config.yaml
hidden_size: 160
n_experts: 128
moe_layers: [1, 2, 3, 4, 5, 6, 7, 8, 9, 10, 11]
balance_bias: true
lr_router: 0.000955
num_key_value_heads: 5
vocab_size: 8192
norm_eps: 1e-05
parallel_block: false
init: "normal"
init_std_up: 0.0575
max_grad_norm: 2.0
warmup_steps: 200
decay_shape: "linear"
doc_mask: false
Below are experts of layer 5 (counted from 0) of a mixture-of-experts language model. Rows are named router (the router's row for the expert), up (a neuron's input weights, with its number) and show model dimensions 0-159. Each number is 500 + 50 x the weight over its row's rms, rounded and kept within 0 to 999. Numbers have three digits each.
Before each expert's rows: a language model's description of what the expert responds to. This comes from a sample of Wikipedia text that the model never trained on.

# expert 0
What it handles: Mid-word consonant pieces
router:498558548411506433525429560447508471488469440389398481569585482463490478454535517486520464491509507416388428523580510439575545543508499462539530533404514437521481588528573509601474483534523433560500474468601611470502465461525516464422540531516575455472461501477528490520540475427480488432454528465483590433586512419494441505493458558392575479545449477529504501478529469485509430486458591505583583542521478467558489466543501515458460554525480587568552457492562440430544617472519507
up0:505461540533446582388510525481482437475476451459478507575448495450592497503573520513500507381555494559427478548498382467548428490446530444561466440529441453396437473465471408579544501459573535449412517468514463495460535447482503526423419509417510432542520558537467501502422532574506566591534542490520493501565421438497564523553515493562557545468525468462535523546547471611539512425505498578548542584536440535537493475504424569545569555552499474480623560528527461526480548494509565

# expert 37
What it handles: Line breaks
router:520513486504461456378488502517501485528479515522470528468482455555531582460473448481539526399542531475530444521512555565440608474537455513491469524409491561494447385364521409463423533491556463498530528553441575581401492502551435487534503437426438521438486603445534552499536450474438453568574532570490472515582508535547525567549484442465529399534563430465440482465501534448439530531514460549473437559544451517461593499452449504520435558542503484417537534473568596555531547571539520
up0:515498509415562481471473422582521589539472605489546516470473518471464482565523526486527466512505575578561495558517573507437385486424549548436502462482434419520578475467516485485417544547493559515454533547524452458416502524514495598544517555419600521449479465575478490474518504522467540521438545502507569438477502492474476578520483533547547374533527524521458462438654515478485424546566507450483440560460506427542457453441490440517617425539491547416561462455446533389510490516561478

# expert 57
What it handles: Sentence-ending periods
router:484395523566414599394517486428541475451504452538529390524447461551555531437493443469477442473425410537552565541404581470496588542548496464475506544520549554484489512512542473525481592432462564475512458499515443555462521559528449475533508472519419427580537522500546500494471513534373499528446501587428478592561541502574484546457510490495530502482546543452527426572557465500444536510569619466490485519566521498418480446506382486460437490488475467541419508513514560436477525622489488
up0:564457478477422444407506577557452424545488518496489528384516496492518555554513476575585471508547466424468495506521529518463532485452525506427503496461483469455525448460521428531606468531619489479540490525528410580442536570480464583524508479475516416497456490577553438415437519472478401486509481469567529505596539569529468528512516477530587586565483469501507469468588561498539429455602436379537438488477485460590525489475523531438450492486593571477459403396465455501447519474438508

# expert 58
What it handles: Open brackets in infoboxes
router:497561511552481462438482477588425456448469477583524531450425488566529461527438483532472537535564547520555516419438508481496466492532520545499541486407485558477453541570516462470539551536503527479492485536439499517507553376457567623567531479595462511482538473429512514546455450556443572458481486467490463506463519534556559466549500536578469552431595521486436632438501390437616576473516470402562487444547573537434489514531520458474436526521487542437400522511499633483481509508412472
up0:505527575516501436589577410458401517486541472477423575401499492459534577466459484585517506492431522573540502518501553541542544451513457422456526490565571505541505509439441564482529532496495540402530502550584507569491477478477429537501493427527556422426524478514498577497515501492448402487518531521453507524559503459486553435507534453511579459432469560607522495408485410554410486613519495433523483435511554474455528552595412662469515458483494465532516477462481404539516441540493529

# expert 50
What it handles: Breaks after headings, brackets
router:566554499601448396430432402548485497436412507577466489496478498526556548478451581540557449472551516537444511495416574546544545436517503609520486545494553432508470524524533467482452545479520487515518573556455443520448504466514519549538491489577416454470522439487552541585476464490428483432515482562430447601498451489571522515568479544500480457450554534449412480442504479464513547511486418451441443484558493518437488533577400514483474516562460557415528606464534604437534607539550427
up0:382468517539485596502527564575454538554484418524525507557549418511418479460471515588431521470465409535485557553458515414510606431576516468455515471486432532583505505456508434454429370453459502451520458414528529495536468512516528510498441493589454553485560506537459500472590526501545492521410532502561548617490439550514444452506496466422534497497590385610483420470537536596467545466476460464572537524444489564416524461537534560500519515496566513518512473502488503473464568491582490

# expert 53
What it handles: Year digits
router:554399448504582537339491488483452542558572491511412575449519493458445456489422456498570462542492419550548547508442516554522441470503488578494541463492477466531556494520458430510546521527453440541473578528490426552513563463428438506404446476448475401500499493576484474531518548530572403529594518578541434488450439447468614507457499534449431539527534470423511505440541486543470521431528432571406537493524482509486497527548539554527546465486533569608493580491552580549561540552514489
up0:427470471482483514490567476572503526547433634449554563498479497472405550461495437584502502465472487569539469580474618458511479517557567474448504600514477479438590564600440495581556579505465553496577473502519588525470472449513488476549424554486453430422510490468496522428564505469482532582490564492428549576566496487447544504401509563540532556468473502548592563425466508450529424552540437425439516499490553453427485544468557504521448552537529507507461494395578541511533541522511428

# expert 15
What it handles: Preposition "of"
router:504589521436514530495497563438442484494446449422529477453450442491568427510480522470526526505532525473521532506476565409534416605507538436508575454491551545527520584540512446554540567501510508476520444519412452479483430538384446485449479493435443456598560513473536535467576528448519587398443462524477430510433527527515530533478443451497504553478516598572463586584578526436438455456594550489589530557530414569580517463507528501446459447523488426507527533396581436441487559493521517
up0:469566438429571561543468538461561468573412526486481522533518588450519510551459463600448542512412468479527532422503542516490486510475502552470455599439387481445499444452659507461557539463530373474495475565469485570524487512399437526493480529519515556499482483534441486531361516501524503521533416505461452442526532555538452502481470443561570477422586519493537454440462527548465540585460571477535495410476557514525552604513478401520543489531426498539494470493559490467414436542507460

# expert 25
What it handles: Digits in dates
router:596457480471571507434523535516504473474576503484558500436513469472410470515478445468614492485568496564539552431438533551497519478482453445478460473457509497503514532515511465507560444454519417517480459517457543526558490406443433482494507582522519402539528587606546428550521562501523434467471591471571453511555439475473608464527506406416383516535526583435442530470587405502471518376535481569517504529559455563452506537503430513506450493507468534577496621483545599488483461524485436
up0:486548561513456456408540503580529513510519551458422481480406521473469509506461450446524563446561431430545521486449534506405539423552603460414516418476571551502495599508514518525462563497499461580500498425451540456492546513586454468460476562549571497624530510499543552542537453425549475490430469513516490556612518483492446517427538497478581510523543492509576450621477588517529417547518493413493469480480523516413494471394543499504483575592488573482532465416432562498502424555522505

# expert 14
What it handles: Line-initial capital pieces
router:559507490582495475509537436537574442506544526584554545423525521549425529457491507445501474459536479471417458534454507410500494520510463459510449407482510530463478515497597633436429520511567436568486511500553540497459478559409458485512378488503522458461506529519446499545599447558505476479455577507616639477510446617459515527564448529510496507458411529499540543524430507482424420532487557483550454594402423455534464564469521433504484522483563472464517528472433563419478552445547516
up0:531466474571442516487489529502589513464557518481517442498431521568565557495607539504598580454495473449526460512514514636462490416451486470513553412445539385532477561584461477516584493520485424547459478479551568542485456491528509499481569408545529479482435547406466502426471513439475577470477488546535593581544541527437515508429546560524461510499568502568471484421467495560542570483534530502452492539485437458453508375521410394476572466479465513595443498479429504547507555537468589

# expert 38
What it handles: Spaces before numbers
router:434478475460470550408486508513469541456520465531443534518519461570400529408524473610497426481563498519490539473539610574548482465389484556536597550492488437491520543524506498495384497500528437591467504449423544479441516478466455524560429570532482460489562511575546491536416494563549455454552555477548482518507476508532507483477418537457400502447557537519458461431591558428513460463545445432425420462580530556490610492575491476469513483551481566571462497537569487460531517638520515
up0:449533483479542447612513482510568518460438453466514429519467561502555494480438479618420463477547520488482498473597501560417474469488562477546539455530395438510466499474465424406551542484575520518453415438462490560590473534601544509497521581475508549441453541456450466458490478473523543454524507480505499488499523507527460432480500508463491520485545399552548580515512461485621521522475536545439500477527481471507454465431632510597618503494626459442433540430527438610546573468561484

# expert 41
What it handles: Plural noun endings
router:503442548549465535566433520418418490582568535406542508615530555512498395515426564604508531525414448507503497445402555461454556484446647492526566481492576500507446480482518485471443499468554526522532472502423434488563451467452508504527499489470496468607480426469512484523407517512478461567495439465432459535610495540438476477454542448571587442583553465492588460505451453455569462524537540498452519474547558550452450586478490510563431491516561565428460500521473461523545475553551469
up0:499551497561550489440446476442476428551534499508488546404420474531606417587484533456576579541539537424512559462538504516548513444517496472466503556521494556580585512411558476560515495512505442486631458587563515487529540472546519409492435499523444533459468545490483457515472467473461452451566482464391481542474550494554524506534482450489446446480396527504447420518535530503414472568612528562580529457420446495422542497479505451525467426470407404466502432510533539536613538443451471

# expert 52
What it handles: Mid-word letter pieces
router:418464408570469491567532521488550405498571448417545412540524545493502438446553482484548500450490474452437536530533444464502594535533485481559521454454586460495557578532533510459498480537549478552509533546438541501537491396363422474391485545496569529500588418448483468478565531458416511461545581477578557540525486581454507497523457495465568543414458560515478477608464518514550444515432615501470472574468510499492433424485566457482471485463548532515466561581519506432461526445585495
up0:511451421429446535505416376477566352494482529396511485524463431559513438546533429483496476471522535533505466487523409479501424490520453485422489522583548460464397479543493510566477505566473526488438558409501503450538495509473475455432474516475556482501581467443557588547471422492589499547424473530462420514472483604576560492512529516517472537489512551526505466557568496525478439570595491635496559539512505452486608564536418527480546476375529458543582491521474525508524491460522523

# expert 19
What it handles: Ordinals and rankings
router:460478567459546413538570516470538475575518457462438536547507401533544483553567459456441440525500480548442522520453504529547503466477515552517476491467493547561576402502429473567556392585471533457530460504499551484482508471492483480509511580550541415504417442576556385455523520464481538471575529521544586424523599518414528469432465399468495496536571603460464519595574572510425506506505486501484499440497503374416467468435519556586474530479451513553429508463564437516558561522530442
up0:578507488552501447389384512525464511515413490471555446514378499492589513518553515510517474532510469502491528580490467406469476444431512554468527535425569533542594452472531529547557485609457511583371554587485471550470470491578504498540529490574528388490545491491456582442501543568546506515549481476502495525523478499609522515500513556476459486451521536566409398514477481516406470456519508462412466540506545495431461449558507556465468516398491453431523420490592517441471541436412506

# expert 62
What it handles: Infobox and title line breaks
router:541585454532461544355591477504589448553540537588509548512444444543432542432457438470540462438452501530523502518559559486480484455520517499510466532497446527520420461468593509455436415404513472493501465521492598604468474519589524486545510462534441446425469519449562535531455457580435557452469499546501475530535482522527552564475447456409447566502608556473430498481429531490484526506556513451538442514536503536448639560440521552562494547493412442463615519455510562506516533544554527
up0:520554540477511500614513568567626599535558569475537479506559530669573428509524512488519510539462527473500483496469583415463418389473455445467478542538540495454544492503451485509467547549486521469499514445505469489460464494465405495592491497426475476484516510560555549537558437569572532570499554552493495522461466523406534492485442596447520445436476460466476451501505487446476441476461488631558487502472411499484512504587529448479521457590607456388450488494468498559427468539472564

# expert 6
What it handles: C-cluster word pieces
router:548486419509549483538572519577492491614504487501506524482467482466610462390500549492495470512442433512517530434531464427529453524463469590495446425445573480492533575447497512452578487596502588562532518488522519527439463424538484473385537490484594490478492467455429560446590530488504475529492471546639575547479533545483460476524394495533429546513538447493508580551446564540469549521402519447501459537474445408504443559451479522569469406493456554522466468539518540451377423458514524
up1:536463459476447446528460478450462524518561490576448453483528474545522503502506458472621522566473438475469559472373533430547388551441476488443518448556410511455466552488457531441398426409477537533536549551523427422506526546487519553479569486475509515563412516521538499610498552471435562506577516529487511501474500449519413594489567470510433532442567403459520465525446553524594448459508556465462502431523453514453561613499585528408518492559521520493595452465508458490413565494542496

# expert 18
What it handles: Inflectional suffixes
router:510504524453555465502483543391547497536483447512525556554618446498495416496498482510420500430394471454421425563521486490480449504475566482542500442486507492507408509534585450537412483551568525565468522510499478514608503497571502543491520545439527416501577502604514489453489569460514454505559558481453496550599479468469489440524447482465556431593500480602587450515455552466447426426416525525465562490585553408432500605470437498540526519567421542491599480485424510484501509467577515
up0:561560575480545484518539407492531464556493511475511604442526495519561490548527413532548517428447528406590543477508383504478426578474468489484490470568600502489509561522531476415515509581489501518519452601515465481457450464533560504539497511535527499558460498463460485527565530443512508450490384563492477484430529468516457542604484456534478509576497515575535465467477521376557524535491530452566457601402496451461471454582407591403475526468413553513550560483480441453508475390474572

# expert 49
What it handles: Periods in abbreviations, decimals
router:451425492453546580510513512472437454506516422533538425470470525525552504435546441480463491473510507503556428591405530525500401598546463457566518503534607486477524580547504430500543583468529559477470504516571530581464543497470560552548548508439484457575584595482447552521463492570467515524404511563507443513451509457500470550501523561583431486538463544483477488490449495549548530494524579504467440501549534529496460423593373426407508511421442400538483507473492615419405461467493465
up0:534442425555491457477539429469469554517463533580531470492504519471567511506470482524593534443470485510458365477501450384442458473463462530502447534496461543504429589549591543479593471496490574476491525473488572598545468501497521539526465558461560494515516459419498581469439512607540566478496508518520510396625525461475563418491537447517601535540423532498573517555542535525490392534512379452542444553550470502569471497468484548517574485498531389509458497478553480503542417582460430

# expert 63
What it handles: Articles and determiners
router:503545434525511422460581417588521572528538471519522467513487427461487510491555470489475565480372557511533553528480421480613428527493483559501460553458468438490518542526444485520532461560417485449556427456483502519479518491517580455453417573496431461481520527596576510425505549537462535453585478579450568566549574511432535433491429437571407499528522511626471576505562555470515426445457545545432461491503513451451488559483477579545488485554494385497440466443525481508519516568578449
up0:447563436523547433501526568533593460542528539478533463517544465538466474528506514517429581417491582447481472555544449472438507521561620551507509589520448490472509527462557433406484521537425528457466473443483600565583517633455423480429578497436463613488548396502488519507572487528566458434508389460424474489546534464475423485422472428493547557548432496499485496489546383517485492502482420511565586527489493470504483451527498449459601516465428488494413538479500547503491492554516472